Experts of a small language model.
Size: 9 layers, vocabulary 4682, 72.6M parameters.
Experts: 64 experts in each of 8 layers, 352 tanh GELU neurons an expert, a sigmoid router.
Training: a variant of Muon for the experts, 446M tokens, 7008 steps.
Below are experts of layer 4 (counted from 0) of a mixture-of-experts language model. Rows are named router (the router's row for the expert), up (a neuron's input weights, with its number) and show model dimensions 0-191. Each number is 500 + 25 x the weight over its row's rms, rounded and kept within 0 to 999. Numbers have three digits each.
After each expert's rows: a language model's description of what the expert responds to. This comes from a sample of Wikipedia text that the model never trained on.

# expert 24
router:490480490475463524498491503461503499532473536466527505440491496523464540490535515501505480483517531524540461504497523521482520498531496529485490445489450476548478530473477519495550488494497537498513513504444488495534552503523519504530523510520490505464468487529441484485471450505468512526501466461477509511530503497527465470525531506506512487480513500504525520532520475511483482466499502490539487533569524507490524467475477542467495480453484471508524455499516512477508487487471490521541525508488509485469507507510526460503512522479515517516512525465535492488458495481541516503
up5:495496532494488506520506506523469510468455552483452430484424508494503479481482428516466490537516536521489478506491403507492518492480551536496540503500485499519494518473520541516504508524498527498503460531494521512497540508471499515518523505531532501497519483515473507488498475489445495548501479514498535495495476472488521472523455492502510522465521495527530509488531500489484501511494483478486465498504532489475523451479457516482496448557505509494514539493501456488480514489508501476496497545517497507500560492492480503488505516477524486521505507476512463531503501492482511465
up6:473456507476519494497460505487515541480486507467500510457483542499461478491493505432483498475480516503491488498480504480503516497530490473526477516499494521464508506501515471502500492509488496531585480527486486480491518500516523542513503517513496522475513537531513461480530512495514509495607514530461498484466515545490489492477485474493463489489514460470518453526506480507508516478479523503499460487508504487529475501496479513513520499488515534485542469485554422535461499517471526479554514488472504513473504472507495481499488483492503483494512530510514504457458496461557479499
up7:529492498501495514492516523471501516466519525495552473491496498460518499560523454448478487508507477496520493515497509490507499468502453462516472526482456492521506484502465498499468530478482463493500519511506500494505506501509549527503519518502492525472480500544519496530512510514468499471527500483501458498511520478517524502560523506525503495487444502462537522489496493521502492461501433534518464496486505467506473497476500537518478474506519499506471493480451436494513468503464545440503541538513499498543538520522531507486508568504508524492440510487493511528500522490447467522
up8:522444488491431489482547464514505520526498497507481511470502501460512547510492497502510546509534538497525492502524492519514503518501457449522492545469508481470484515477509485503506451521499498504488497472464498535499471532505494489546505461530454513515467475494483501533511500521510450512470520501495491545495489501499474534504548490465514535504498486505478510470499499526526502492539510452529480491513484454508459491515502455468461510517493486479540503496528536497455538502473507534524501470519516557501523527449471517493539475539509530524514469508506490509491492465542513448
up9:494491493432530483477490528542510511517463498502468494478491470530513448483532503481489449494521506485524508511498511481489472477498515471460490531516463482496504485521527518479475566517484490521484495486492531480539485521522512505486526484473504474506499498490501494504529486524467455525505494496495504499515495493484479466556506521472489497512504505506504526483492496503497470520497518536543508556504516511501533497481507500547402535502488518520480468505539516530535473468477498522518521516477477486477453473551469430527493484485543489445491509500486512550464524463495534479
up10:513496507502500561448509531488524515525472518530499535501550501546477472508480470523492500484486510495550489559474509517476456497471512473519489490512467482492500529476540482494514516526529507548515528489480470539470475491478496485461540522512488500487474486522500495511512527487491508490463546489515545506475539528448515513471491492496506481508502488472527490476455512508503500460521536566492474469501495491510510461551507455498445478520500436451489500531541486500465481507488476517481486503494520488492533504483505463460487530459489468493508514467502514472509516539511471493
up11:506508540532505468500542507507487428515503507447507512443474506499529510531492507513526512506486488497522528534528488457522521448518514479503500496522475515495478562514519494507460487505528527509476484526493486502520503464491535541430511479499490488505526494512503509499447497487484518498496492536540481493544466497456479532472530533589515527558502498483496501464483490501481454489508499506482488503489494499471539486537519530490485462513496490532457517512524523502530513509463514468550500501521491507503501468455511516506472485486510524494425498513505492512520526517510483518
up12:493507478538479492531444490505559499545500541502482504519479515466539465497483517474492507502544472473513473527526541533508479479538448499529517493471481496519516502513471514528501499539531505535494512501518466500490462468483504504504516516519468470502459492449469488456504504479521494507477535504474483465511568460471522495513525479512496515514493504526540519504538484489505529506475511522445519520496493463521508520450486528542483437493468499502541511475481488509448514514492501505481483528456519521488500514493527497495477485518509533530531517456484476475541469464531488505
up13:511487485493497512464488541534526478550471480495521519527543539522477487519488486522505475514526493523501483518488522471446504472525506500474469546504490499489506495488501507518491488524497528488531493515522506475504484497513495504513536466572477511542438494490522489470521483487511489472454448494518561491492498537496527509485509479506528521483450536489520469476496505500518519486492535512529506542508482502502523491471509508513470504471470522493531483505506491518533501496448483506488545523495506515503508509489487473444500537514506508497464440477462541480521562536570513554
up14:483530491523482490536506499501505463478511514424534539521510493488480477522509442486516503513482493504478509477519531475476485524499515510496493493481509499529512493471478519454469471456474503436500498484487496526483495511494514492504535498485554485491517482460503506541481471520504491530482476617486512486514457470505470522477541468465544524487506515458487527511510515502468492535527503471511471551443450491507501464543506535477491511498520522510486507474507490516512496504472501500485499506485488457505432511504473522500511518510519498485500525468518520498482465522467497522
up15:496472524508519543488505499486560509519477512490513507461498475476494545547517504504487487508462515556438525481494517461480465536519478493476490524454554484488418458507494505509514517509475510562493484509470503512494500490494518516493530491506490528468502513470489482502461522493488516510504515513479510473517449507514528480481522493470546480488469527470490478504508471479469459461501509522526503491532486515522471496498510504495520444509552487492491454530510488451508507428477465478482503487486522481507493503475499519528496508501516503499474458476516514522506515430515510540
up16:500448554496526509438469490479444460478514502463467465488471528497531493483517503486467461524503509482474469499511522492485455509538477508471483547482481498508480482499464507521430517506517501530492505486492488527492472504474523489481515534497462508491486480498490484487522476489446518541476486564484518487463512532493474491504496499532471512440492496472519494558507469506467493521527449517512488512496475513479477495496509511550520528515481491500520524494472479474439518511547510511483500517503486496523530524514464487480486548518483553495500525536488490480523467517539513505
up17:394441503488507534506488514483490530542524510490512521498458523495504487488480489496501512497521508476502483531527480476474476499485458469468510529472488502557468489523513487514510508474467523497502534484479500453490493513513510521539488486534504523494482517493530556501510486531483491493520495482494539510524501500512463514524509513486510514452480462485490477504513492436483568521558485503568462506489513524523512555481485448521528482477516497493489501481505462501491478492505476467491447465486493524489514535506498499492485479476528467483529514495520520510508460525496545480
It responds to: Short pieces I, on, con, per, Al inside acronyms and names: FIFA, NCBI, Easton, Fedon, plus Roman numerals II, III.

# expert 46
router:484533528495483528515473519538497528428489524489452517539532491513540500492487491512511484528504493533507507497490507471450490535495448507531507502552518481500465524505485485515495487539490499514524511509484499499454511464503478469522490505494473511489449464486516481538461448519496490496487530470479499520492463524507496508489512499486503570475478532496536488528478486538471523494488518530504491493521459521485541472499488491479460516505537509495515479511501483495464531491475553508513477508553512520507467483496488468508523507511529490471460425525456529538484525468547494530
up2:521446528479500495521520505513506472512514520510513483467458494509521475510535478511532456525529474515550471495521465508494496537555546525573454518534517515452501497529458473496563520529484483549514486516491510557537485462501484552490501484530515529491472514478499537465505505497475517548486490481498510533485462490499470495484526507516464531520493463526518478496439497507491497527469504510500493514526482490511476525486495505506571526531526512502515502516510535547483503480496504507496501490492491490488483459504500490549498512541483491451507475506523508512520464517509510484
up3:494586515487534515496527501486524492504504517456475541531492504491524487491484539499524510494487495499559512485480502516479499516501531467519518481527505492518483485496491518465492522503506515506505484575476544480477514518499527480506497521507520505494498509466516524468453533447497530497506504501453456507527467464497490497458494482492486474477459531525488530493498451530471469469493500517486492446511514556492520514482491476497501473501465504507495463532504515524511496505490509495536449467547559508437479529494477543504536467508494512499508540432484514478508514496500486529
up4:460543496508493517466501479458493474483487529468490553509513505499485482541500515478512499503503523546472525479528502482508536477531513506501449459525527473511537486505432501478538485525466500502515537497517549522502523487483525496508488521535481493525460471475475486518514514502495519469511542490489535503500478519469474474519507538497535438518527547503489506500485517512544493462482488515503509495462452508495480462431491499512508493499528533511500487510515467489551563494482458530453478479520517492461463505473493477487506525519526511500495504480511523489519515523558529521
up5:514468475523484492499443522521505465537517485480515494499513560449504475509486488505483516529506496505526481482551495471486476477561521490527435521515490523476515497523475502549508505480493515484529520531507531469469523491513509489513492510518515526454499505515509498508500529550510486504544494487504461474527488528474479506521488459510454481485444462464501498508483460499491509543519484513478503472499448553497468491484546526542507508479516479476492486506499495518480472525521559490510497475511493499521500516532481455521513498493572470538512493486505451491528505485481466456
up6:527529508501485478450447513515472511490477447489539471498503454492514492484539473501473526499509471528529499511489513458500513536505512479492543518541491493487482526515519517536509465534503491503495513445512519472505506429503510469493490480500504513452525465467449504530466527486481498508502559537511499506492529490492493493539484522492471571478483454550484482524449499495509507517537501547538495498501504485519514509517523542500473508498519565482495522505488509560500502460503499501496479496510527508491465541511460478489503481506522501489492478448520495501508466469504467509
up7:536484490487447505492508525528498490497460471498495510505500498539435499487469482492482494517474488498501488447455493473484498540499472521521514497478482455523527501482487493498492500501500528506489527469492537522497493507491476522510494452452494496500512463524537475526453448508520457508527511503452444516489514525535528460494536515535479506487520466514520506480476495527521503446522522562468484486498450478489502520516519499483492514501502531506487508502541465495489442478470527486454500491499528456504513477535484527508522496518506479545504544485534480490479500472567477461
up8:470546490499483511542525497517538500493534491500455524464486459487503502509489522508467479486531512469500558498514482456555534535499509509473461506477512484505494520510464451489530490516483482473501528485501509495522530547472503467519477500474470480470475487463516510527490490507488445518505534474524506510504488498504507516542537534480552515493500517444493513495484489529496540466490463549522486524545482528533553495515479462493499486512486501496490468498493466493476479474476472461527504481496480479518473529523516503499452534525533486473505472524492536527497524497494553437
up9:482484493499440492507519505459511489489520527481483532508545506524473534487454491524517535487482543477493465452483499439516544543512550507556435521485505516513471506495504465507488516493509479493481525490526504494486471525467452485511496501481461542499540487501481515510509507456497482501473467488511515532439476490478492521480487515485523493498486512501453454517474489531485485535492473533526520510528508503504518507472483536507498510543498536506490490514497519430505481497516529449531516475530523499495491532493474519524489477513514523497445514503488482495519492464482529437
up10:473532548496513521478505477517497532502536503454549498509473472511521472504511524559445543525524535496483449505485531480506461524523493490537503471505483509502498518516506464541495501537498499536520481542531486524514517506507495482496542532531523521495503510502505470521487563496514524557501468520499489489530524491482496458509506511479461504504499469493513529552510506487520524477474568518485487481522459513508552467520513501523479513511479469527465461517497526448458499507505522530507499508523516473506488495472457515549513488487536555496487492504457481471498486477501478486
up11:501463553497511471514493479469533508503472494535498519481486479469501527497497512580524510484512478480484512498522477485483457529500539516563503487535495522511454506502503491499453491514442502503537489510498512465484481499478507490460495528478498517528474500480492517440500508561519477505473527479498524498511430519498495528458518481463486487498466485511501518497462510514492483510508502516528471495501482494524471488513511491501447510509500562525508526535561519480466502462520483512522489461540529522470519460460471507522500538472541474496466528498518520501502532481541513514
up12:489477481487513543490508487541493521466482505540474458504483504473455476517491520521514526487456507484489505529486467506504481517522507531491497518451492497489516497465497487486453523527512514539526459560501476508510515477492511516470483498502499498567509480490523500525505521478470526477482530526507551484510546515493502505504449538498477496475481517513505471544489461478506479458530532520514510462526537518486473554569481519500500531504509466488485502464450461482516479517513458476521540491501496480484521487514532500505508471528517538488486489557530480489508426476493509508
up13:515513495489477455508476487504538493478541471498458533466498512524477525496465522495488496476508494484536489499498521505475468519472531519482444523512513587448527525492520485488515502523537521486539507502473529495547520492522495467448507482501504498504541472508494510490533485548517501520480483463491466531509518529480513518506524491568468512515502457515527474476506492530482491525513526496487515466472486492492520464486503484480460447490507496474522416516546476508495494491447512520506468496528502538498507470507517498525525546505518487482482478476499517477512540470459504495
up14:447524575470471474489546541504495536495495511498454536485489478501526572469499505438573467527535517530504524539469483540500476511496479516487474466517521494523504505484540488498504484512479515467526500499501490519490507537484507477459496528523493477466476510474498493490522504530486500465500467486488517528571496520507497528504540473518520501507498516535515512464517497522494472508465507522495496470450516459503510471524509475500460488525464504523483496464475511490512512510517514494548522503518529502540509510518474535515530498493505468494453529463504467515522474494525525506
It responds to: Verbs and their endings in narration or reported speech, such as said, stated, called, according, illust-r-ate, stud-ied, record-ing.

# expert 33
router:474485486498491525516508488523503466528459485483513504479489497555475537447533476521504569497513450511494557506506505533495500477474527547544475503521473484544533521526488463522479518493491492454519503495489439473522498551516481517470530503484494516493488509519436504488480498565453483554476517513514494512466494525489495489503462510527498473502518516492479502480520499464468534510517469497496495507484508484478525494534475524522489509524571501485513478481547541491443540492482501465495481507493510503482550490515518505484523497453512532495483516481494509505522496471514516506
up1:512537507470492448504460479488523505488507502478509504529510478506532515473486489519493518520510501517462528493502476559450487515497495524501550467493513520444512477521515508514503481504493459479455519533496499489466529499498511504503514477511482519480525488515506478491549483520510510482482555509515453504500525506501519433493484512495485518495521529523496516494524457504500500508461509478468486499503448495546523455525531500488512456534506505509474489513497445486505566433546507462519507498505512526493567509476514513525485509496475537443506437485503553514522509480475522494
up2:529466518477464529458471505516499540517515521521477490482485504472539497525496500506487492562458490515541509506470539549472489517496495492521479485520491480519475467483495526505461555522498497484486482525504467504495509505519483493466500452450486514524542485480480471524507485523495538480517517531506465498498512536508496481521457517524515501459510509505444521493521481483488519512552492471470509470497483510498521500515483517499502505473494498490494494516466474462474497457513491497468530521466528504507482571544501494462500484499515522516499470485531480482554561416485550521
up3:467497476511516543498538506481500481478481478511465495491496495529476573504524491525497473502435537493535490528531502536519534480452540507498490497578504532524451506502489463519529531508508504470523517493485513530492539521490488512519514504494477489502541502492498489513504503504520429540526513496507508525478512505507535479520498552481519483470490529505484477464486480495492495510476483473518495489496470458480483480484482485496477476460480525515537473533475498533498486549506501496489470471512492533482467499499528490496503515462587574522522504482548497504514507498519522475
up4:523479503481481483429516491464482479471508525457520526545512536489507531511512503490555480541522502501482482516519471491522464527502541414537513552480505460484525486508464484501476498498481503500517473507509484519489483505455493518454538469490485533503496516492550502560514480521511535449526521512526521509484489497497540503520464534534482503478479502489486509455527525511555456489467490501510476498495523512475522481528521496483517576507508505494464494487514462483477477502510468491496485483484507498498509512465506532522524497510534501525491476506496509492539470505528528548
up5:531502462524516487471482459534489546469547517513486477503515481549494559490532477477518528505517558489496529505550510522491508491523471562511485481537535518497545503494549465531496495542505496484481472476489489500450500468496515498533550473515489509479487516472480531499501462565512497507473517492533482500474511500516487478497521504494477508508537498457509519514477507494501516506488495496507551498505481504506505517481478503542525509460505446480526517484453531491524483478494502480505471481445464519526492456519505489512505521502489494476417501505542494525453489525511503495
up6:450504494454522481495486469507508484467488509459511498479478484546521504463563462501499499529513484508491516533504512445486500521473489492527500463575493498500488497519478526464488514476525494520508547548516489453513467535529492559479554495495546506488472502529467548444518512490526489504492503497497482522522482496534515482546497503504488538527519481486517494490483509487505515529456486508527478473465499508532470537505550466469494509476527514512486459529517479465509506523476541508489523458462502505496492483477500486500485488508502524520424540519496498507504481498526488486
up7:450532511519525459484519467510486529497495522510498523511500464518515493468497508494498502511496513500452451511505571482534498481526518463466509550499487511490511517521542473507480522488503487508512522510445508514468540439498507491495487516440517519509473480495434509477544517504506462514475487459492475540480484484538526515537503472489485491523491506447522486468492519490465452480520501486491581477510505487514479469450504494497492452530508512471491531524498467543484493533482529472518493534507538518478527505493474512511479515508466503500493512483478508481474520488460470469
up8:478484481435471480452490519534559492528509476478516549495523489492462551523494491510540498480543529495445504529516490497478511483533529517527452532520502511480547502523517482472501489498507493495477495503493472507563481538523509559487488497487510503494485532510535483482504520496490531514535525527445459500510488485493528484480452488492520492493498531497501527534515498490520465495535488461452504482512488500455470510550484552480550495518513497502529524541508505497459514505505544502508519517530542480517528504494511548509541504485516524530472471503514494470511494457495499497
up9:505484502504505504495457506480522467480461506489478566521518494475496552510501490509483518461488530455457503458516469536473504502482528491489519494498538534484511505520543474519518516485582505501505497499506483492506494505498501520493515516506537542505513493518504463461542532490500461507495482482493465465473510522475479464546518532507510494509540503487547480498486532514493501480540494508495508494460485510497503548527474485519532514497506439483474429470482510487445462492516487461530521503515465530506501511525509508495493551465517550464514483516471472474448519474526499512
up10:442529516554510528500464526500529499464472441489525554511522514537483527488502529492511499508530491485479538465491492481483517520505495435487491486509501492544503502484544467472559499548445497472492499496483488503512515523523471501476493487493504459488451478494484507467487504465496487534522526521480522511469506489545486506533521461511513516473491507543495487492460497466482516466583471508511453529478464516520514505481484506481505491502497530461477498524483510481475460512471540505489487514543516494500529498530465500510493507484474502476494452525485488548528497525521516509
up11:528545528495455469521499489505504525525514526493518499500504471479467521501543490488525533512496492476478510498562479480502474473501466495482512522507509508475513499507470494513454518513527452521515460503510511498530505522534445520518490462515511538480553533452492460459472457572468511482459514441485510526525482515493482502469531507487504496539485491491495487509456509437492531510511540493536529511498518514483522493492481510505468474520521513497503505527465536532490504501447518483480514544537466531510490486460506507479474478523464485510500535524531501497522509555492474493
up12:528504458510490478511487505508500453497503481471500508480477437495481498518537521485552538470523472500492522515506516503476512481483461516495471495488477480457566485487517480502525529493494555512496512519505478497492472509499487538460517525473502496528507487507486474549477470521564481506496501542525460509481537496502530539490487504503495553462488488506506514508495481471480494455491502527527520498538482490474469511520569551489535511476523481520481484520512523472451459486490521517431540486552520516514513521503500491502505524526495543493499472528516441507493457501524504503
up13:481473528515512515494481520546492486522480482537421489494495480526491522436535523495510478483529521507491480511536485490486488505536458494509505473490489478473457517484477550494482519497466477457519469523466470548560534528511485512520511502490497487505495495511475505500541494513470503492461540558491469483471504512541545499529545552516493467511478491519473517516492498498534525496527497483448514489491497499484494493485516476487506498454560499481501516509490522474476481497480487462502517535496483543470533525490515469493530447464508527497496505501549458472522531475507529492
It responds to: Pieces of abbreviations, units and symbols in infobox-style data, such as the parenthesis in UTC+3:30 (IRST), km^{2}, BRENDA, UNESCO, route arrows.

# expert 20
router:470538479447496488517549502524489509473493481491489490508503469521530528509506512489519474505465433470467514466516508489488531506546488511518505491505437510505513504519495484475502509501508529500547510504474508481438494515499532507496506555482490516549505457450507498520454474490508525542528501482497495496501525472501538474511491501547509515510542498518501506496479518501535504520543507505489454457475457499490497506457530554476492484504527503522513508460472487513548539522488509510443503530532540492495511522567520460482489539497479495544493482490478482463504469478474478495
up1:556482483476496525488480501472520528513515519489521537516522509505512495491459495545496541471481481469467453515519466477485511473510453548491462491500557466521510477521494507486481496497505445522508524514477505513545478487480501515484485515524480533508456517492504489485443521472507457537532475500508492525462488471515512522533516483488491521513513490460483497457509520487552505490493435479497496508499499524518543489508471522499533517530507506484470513483551497526528544477505491556519548478506520502527471497478496453520479498500503511477500429530508478476521523491502442523
up2:509541500512509542490486569473519474502496570483458511513484483499498503524489521474470472515484433481489526469465518495467534497508504505505490449524532489503492490481468492484469493497495499478518480481504526498502485498500518511504484484480530505523505486533469504496532482498493480476464529513484513484499570504469528487540501491511511510482482516521500552506474498524490427496515488501566510474520505471508469491512483477481525531496531526489484494498513509541537529488449529548521500439510519475490504538487483488474525508523462526500457557526465538506543489472529521508
up3:500515494473492534501506456517501511456497511518498465514524513538534490497517506482540546507500486491482507498520523494495487482487531507503495512464495463535462493504533531507536510525503486490502473511482479534463483513512498467474510494504453466517513526540516532522512542471522460444497490486467483513463520537509536483472501533480526570509515519405492510493495462494509483449490456506524463473528548503507496517496507470493492547498562499491475531503506519508489492526500547499535485514487496506549491505527475474530460501487464497472492508511541450489524520509474467480
up4:518529490490526505506515523475516485491533469539517530516506506479489498424501435508510499466469490496497453498497494493499463467496508490481515504467469486514466502525521522502521502499530514475489482461475511492467519465543534512480483481504500499554440479517500478531478496484522450478500522507486485584473502498441521511529485516470466503518500527500528480502495487517520499515484515471489530501506511477472491470479501522458488522511526455472493489490500487525485530508490493525479474471469469504550461511452517515522526539461560507518480484544495497509539525488508543455
up5:516476505500507558525519539505521521518507508486463506499446495449505458453500553494575481496509477563515466472492510493533511461495509517514481542512533513441504508505494506515478478471502486536520494511503509473517515526481507561453475504547537478550511440512493492460481493500499508491494505544508499493521501503533504503504509519479496501506495518515482501466494499489527509525508493515551494461466490505460492474561491499484516508509528513472493470486515455515508492460450522471529504503508466547499470495511460510519474539543499524507483535512465506510485496518519475515
up6:522504519507484541529507515486483502497498512475497491521486517558497558493508511518552502505494474500517512507526497469528529478495493529471503506539499517560455431506517515476501490547470489512503448484540461486490457540515470494530482500497499491538531509506460503485471535502497482497475537508504523523562535494518518515505475499511503494524485524507478501477467513546495450500504503512468533490523484494487510528465473494530541496476523570555475489505470523502504491499489524488491536511532454485439480485496510517498536462524524502458485515494525459489483490454506464495
up7:501512563527506494514556490486512522560498492491512450451517493517488547504549476522491502509484478514470521459489525489529460535528463481472517512486528553493510512506498514479504477516472528520543497527447497516437477487547490497520457507495512485490498455478479458495553443521479520496487537495498471505501492512524469455530483530504521437510500490464492505524506530508489494467526521509460508510488507546539517496498524521496498511515487516539465537510528499501497523475484494519516496497534498435519504501510489477502478469505471474521520528483494483504514458487513478481
up8:453523512497482467535520530506507498499541517529527461476487497469571487481486515498510516514503490477499469507485478477532472504513512501524491522500486507490524521577469465496552450511502525451504497476514528500466462514476546496494537511498508502515458465498482449546488463509517506514517494501534493487536519484485508501493486516497542508436506512485524534497514507489490501498528512475556500478465473518464490537510451478498503463543470548529483492508473513517522485495502494484473456484497429488481480477483538487510471523525468484510480488483494505445477528507494523491
up9:464528555445439515478487490518488489499486490503448459504499480522531481500507488482519477471542457528491503472449456500521502521492530501507551473521507471532503488530459484469508474491511473494504485553474516545482475519480474489509539467533489480522517515447469518503506529566533507496542443524515498463499510513494513486493496506528492555535499464477527474510504468453537501464454477505493501491493539506538539494513499497488547489502529523486548515482495529474505522510484521498492511507506535489510511495537506513509502524501500494521498486495510522498488515520564509514
up10:513509467521539529484492517506476519501488510479514543499488528549501484520443497531527509485507442507481533463545480479497527508519463519534486429501472500474486556488493508504500518527518473481519483505493449505494522518515488527454513501525474503546493548517539475463537527497510481566555480492533526488515521499518525495500517484529468508488459478489507490473530537507517497483492482482491463476500485481529496459490468497539505471497527481478499484472520488502438502496453499512479467540503515538463534463505468523520516502523498487490479477456505531479506502486483469494
up11:490516472473505493488474497526495530472503495500518529569437492461493560477563511476506508517492434482519520498465496489528503482572503492497490503521424519511501494546510479492509481529496536517498506492496504515495469524491508492461510519581475548487518488486500518497491512533502511476505495485520506494511534500481477504501528497508552486494513485513467474488506542493480516495550542555529494479474481460510538463446509500488473547519539479498495515511518499502476494497520492531512499504504490471516498494515459486523515542475501520505477520508518483510536538479549486500
up12:494504523459542507510473537532459494536497472470499486488503445472495513517502548493534498497489493534483496482540548514466506548484488538504524559452507496503529525488509505500505511473524449501516528470493488482538491521484465489489490472546499536518536430531474500521510509528490498518490460522501498483478511474475528514513504466539524506520467468508486485533473465539472497521517477499497498500481490526482544465501496530489510546542510519522544474491518544517500498530499511524497480471540527484484485499457509535441467516532484482462504462511504492482518499476539492497
up13:479487481502532506499534522555489551479563496491501537503480506480480454485486500523507506510501472500505533510503529517418497467515517480467540509541515505461538494478501521528506487494497489459473509457503489507544526510504490504503471476506515515494489459462472524533450503517485501522544493532484543525539478479501524498519462502524497474480516442498479456547525469485515522445491524489548515503505521521485451507476519527505519510508507498494516507512501488485490504489525485512504494498548510503486496534518473523533450570545505518508539503507466474491475481514464516512
It responds to: Place words such as Park, River, Road, Street, Railway, plus vowel-nasal pieces after an initial T or L, e.g. T-ond-ern, L-ind-a.

# expert 13
router:478511472475485515544523523517525463491480511494516521501500506489558511505526479487489513454495484500524473520498493493472472461475519521487501527532502514541525515507493475550506520489501525478504531514527488479473502471493486547502492493493492533519482508440502462469528463511479480520495535497482492538480524470518468469511477463550481541470533501522497460482533529499482516466540478490516497490536474510479523535476479498511484539482484535470559492503478501523545493471457494516476512510495505484492533509558561503470510519437522526552517506489482452471521473487498540490
up2:509478443518499476535524527519513493448515476455490506503523483501503545495484486524501502478483525519559535495523461528510471528490506541494506492539521513507481512516499491488519503495503506529477451471493499487484481537438477498506543491515456551530505482491474467477498470520508505486491480482479523494483460466485486466520486533538492488494509484507478523513523497455540513470493499514459522510466515571526487513469498503488504480498497525449501493537467490498452502480486489535493515521499560475479496490521488530530510433508499470522468522531530507448481508442532496512
up3:520504481477505522506499480554467512506522533481455497469509549524459512493486518498546500485500517515504536477471508506449493499497565483496536524495474533515538494477515494489506502485530507485500483501497498505464523536539496495491475502510444460540465487438468487485514500505518491572476561486512499495484507530485447494523486537497495466489481540513521452470447497557505503497535471526500524461512506487487474467491467502492511537512537509566522478507522516522507518485465525477527500486529529503479485475486502497506469511528493518513525502521516496549475507519466519522
up4:466509494506505489501473549513496504498464491473477467495540509538534520505527524487558459476503497515518505517509486459509524512514509530506488466492488525514449462474441524463512550521462494530475503518528483501496536487511500509558540461501508484518494504511504485534465477487459537537569533526506487478477491478499485511497498472495480489502524510456507486495496468484473479487505517478488464497485515540484461512494480518465507552496514507515479517494472541479531435510506514459477492504491502507510488493496542525513530527462514516465473488511523498486450437536547483509
up5:541509500514535482532527504515578454481484529470467532495488506500481515471535477500474534487500492527529478538504477482496519498532490460510466480480472535513515520527441495449525513460523507542505515523498532498513487513498511564493449468457486496430497480499491483518482467497471480543480527513498519525543464474527478497493507503544573494505523480478506531471501478479501484490517492457473488503524531555497517526506495461501473484519493486465507565493486502497509510433508509490522450506519490511510492525490511508482499515493517518502516493508516499499475519504508510497
up6:468478452445493472516491509508484484526526483526484489521499501552470499509511528517511512452492470482496472491545444503531495475486455494500486529489517505481499458493488531571489534485510490509497478483465417513503549489479491511500496498526509502493527529492514522492482501499509494447483505471501541504526485467499488470513496537467498538514556457495508523536456474452547491481511428479529508503523488534495505502461530475536497546470507494519523510506533519505551506525504489498499502515489467474523479503497479503516523496516512516514443488470467487498501524512508531497
up7:504535470467509507494497509525454501470505491537458465471493528473527544482485509495529525508501508453484461516503518506500513493488540503493468575502522517540520516503474518547459476498503497490492487529524505513545534510485523472542533533484468520484489501451501493538491518529491498533528578570439505510549509475513501491499504474454478472501489524515537516473476473472504497479512472494540490491551514515498473495518535508524493513465540457506499491516479514504525496511461529496498503542505495523501522515477513471500510498526499474487549522513472479502489467475526521485
up8:499464514514418503467504543510485509494504479485443509479499525531517495493479524479486506503480465527474518554547418453469472500467503494489520492511512480546464519481504486512506451484511442552503509496519495499487477445538533496509522544484464546515504501493522465505488495489511481536541520496470472497472509537489504505533485495499525487487474531511509472540495546474516504477509460461497469509451525506473508472512455489553498492525535494516472492503473482497511500498487496506504499486516495496513519487467515500484469516515479502488483524527488483475502469515535497441
up9:516500496532493553499498525485505478519470484492531482500488502515524466457527527473489505519531516534494517492548524507493483498538469482497505509534478468466447524517544424538500534483486533477451513512500494552504474501541535462460504497510502534456437478484491502523500510541484455514456479494501483496472518504506514483491436464503506534523517490504513498485536546475511510471489460496494541492502504460464498511513496515465498513514489519484506469511526491502549502518500534521530497529516511528531481483513534499504513503491501554500511501548511482523519449458523484473
up10:515545483472544535486478538497456526500508507483477508483514527484522531515533486472557478451529476492512528538548473519486494504490480509491471477516501483501502475530469450513524520489505508493504523519488491525491512484513467528444528505465479535516554542525465538476493500492476475510516465445470484506463513506512517530436482473505505465499471534534461514514530494489489526495488475494494508488491450487521471490476535504535519506507493471465514495492555485491449522466480487495503465492500469491506529485510482464518490490489519473495505505468486552491496524450469523544
up11:513562536494537478560475508510535465510501521481525502500508523439506516466480508462505478504476465528515495480518514471495516500482529501532514520552523489526496546512477469498494525499482506493493529519518481495456494467489535487457494498545445524513494484475535463502526499541507480493498475484545490518506517510497491504496518467489458517472474505484477485488495542518505451491527505504526528540463432475484490505443482486476486476474512522457506500510487521502450547499527508466484545478473488483498475494494489523456485497487486514480534532447518514475537470484520504505
up12:504520494513542504454494510490520487499506521477582493480429529483541496462527472464509516495478501480515495516479568480540478520498476527446522494529448470511504508493476486495488489507506502488511524500443503485511527529470495538496507529508426493480492505502489497515497550517506497502540515507496521502491497470493521504484503523464500491513503526452517506512486492510486510481470472490490483536483530487525495537490491523495512503508496491499529513510514443538436482532473468512481508494510505527491529497535453458480518476560520489545511520529532515476465449509535491504
up13:531469497518479479516498506491558502515465521520491517469520480480513515517546499471536460530455493528504498500491491518520513459474461524488503477484504478466512493468472473523542498527443551501483511467513529461500508511514533495493501506490475495507514496483547559482517513492491543485497526491464456514503488538508481488488525507463494494514517521492541514517485506509534499518497520516492479528497484478558450518493474515468489447498519540483491506556479495494463565542502499550510524465510504523481475523495511458503556482470462520450518508514552509526521486506507494521
up14:500480452467512480544491523521499524495480534513510508478518498512513529486530502500503473534486447513487434456479492465410518494581515472495486477506498510520490524471518551498556498500511497516495500537493519476514500466442525499535508516477513516505477476537525478546494531488494539484537512534511533540542485508507494482518487523496508576524488502533516473509509476518527532526479502502476506490515483481485468478506482528484502506505492487467483491482498498516511488496505512502498494523532485486517476496500536477558507513462504501533490517506494478457426497496499525478
It responds to: Capitalized words or completed pieces in table cells and infobox fields of sports and election tables: Total, Left, Playoffs, Final, Labour.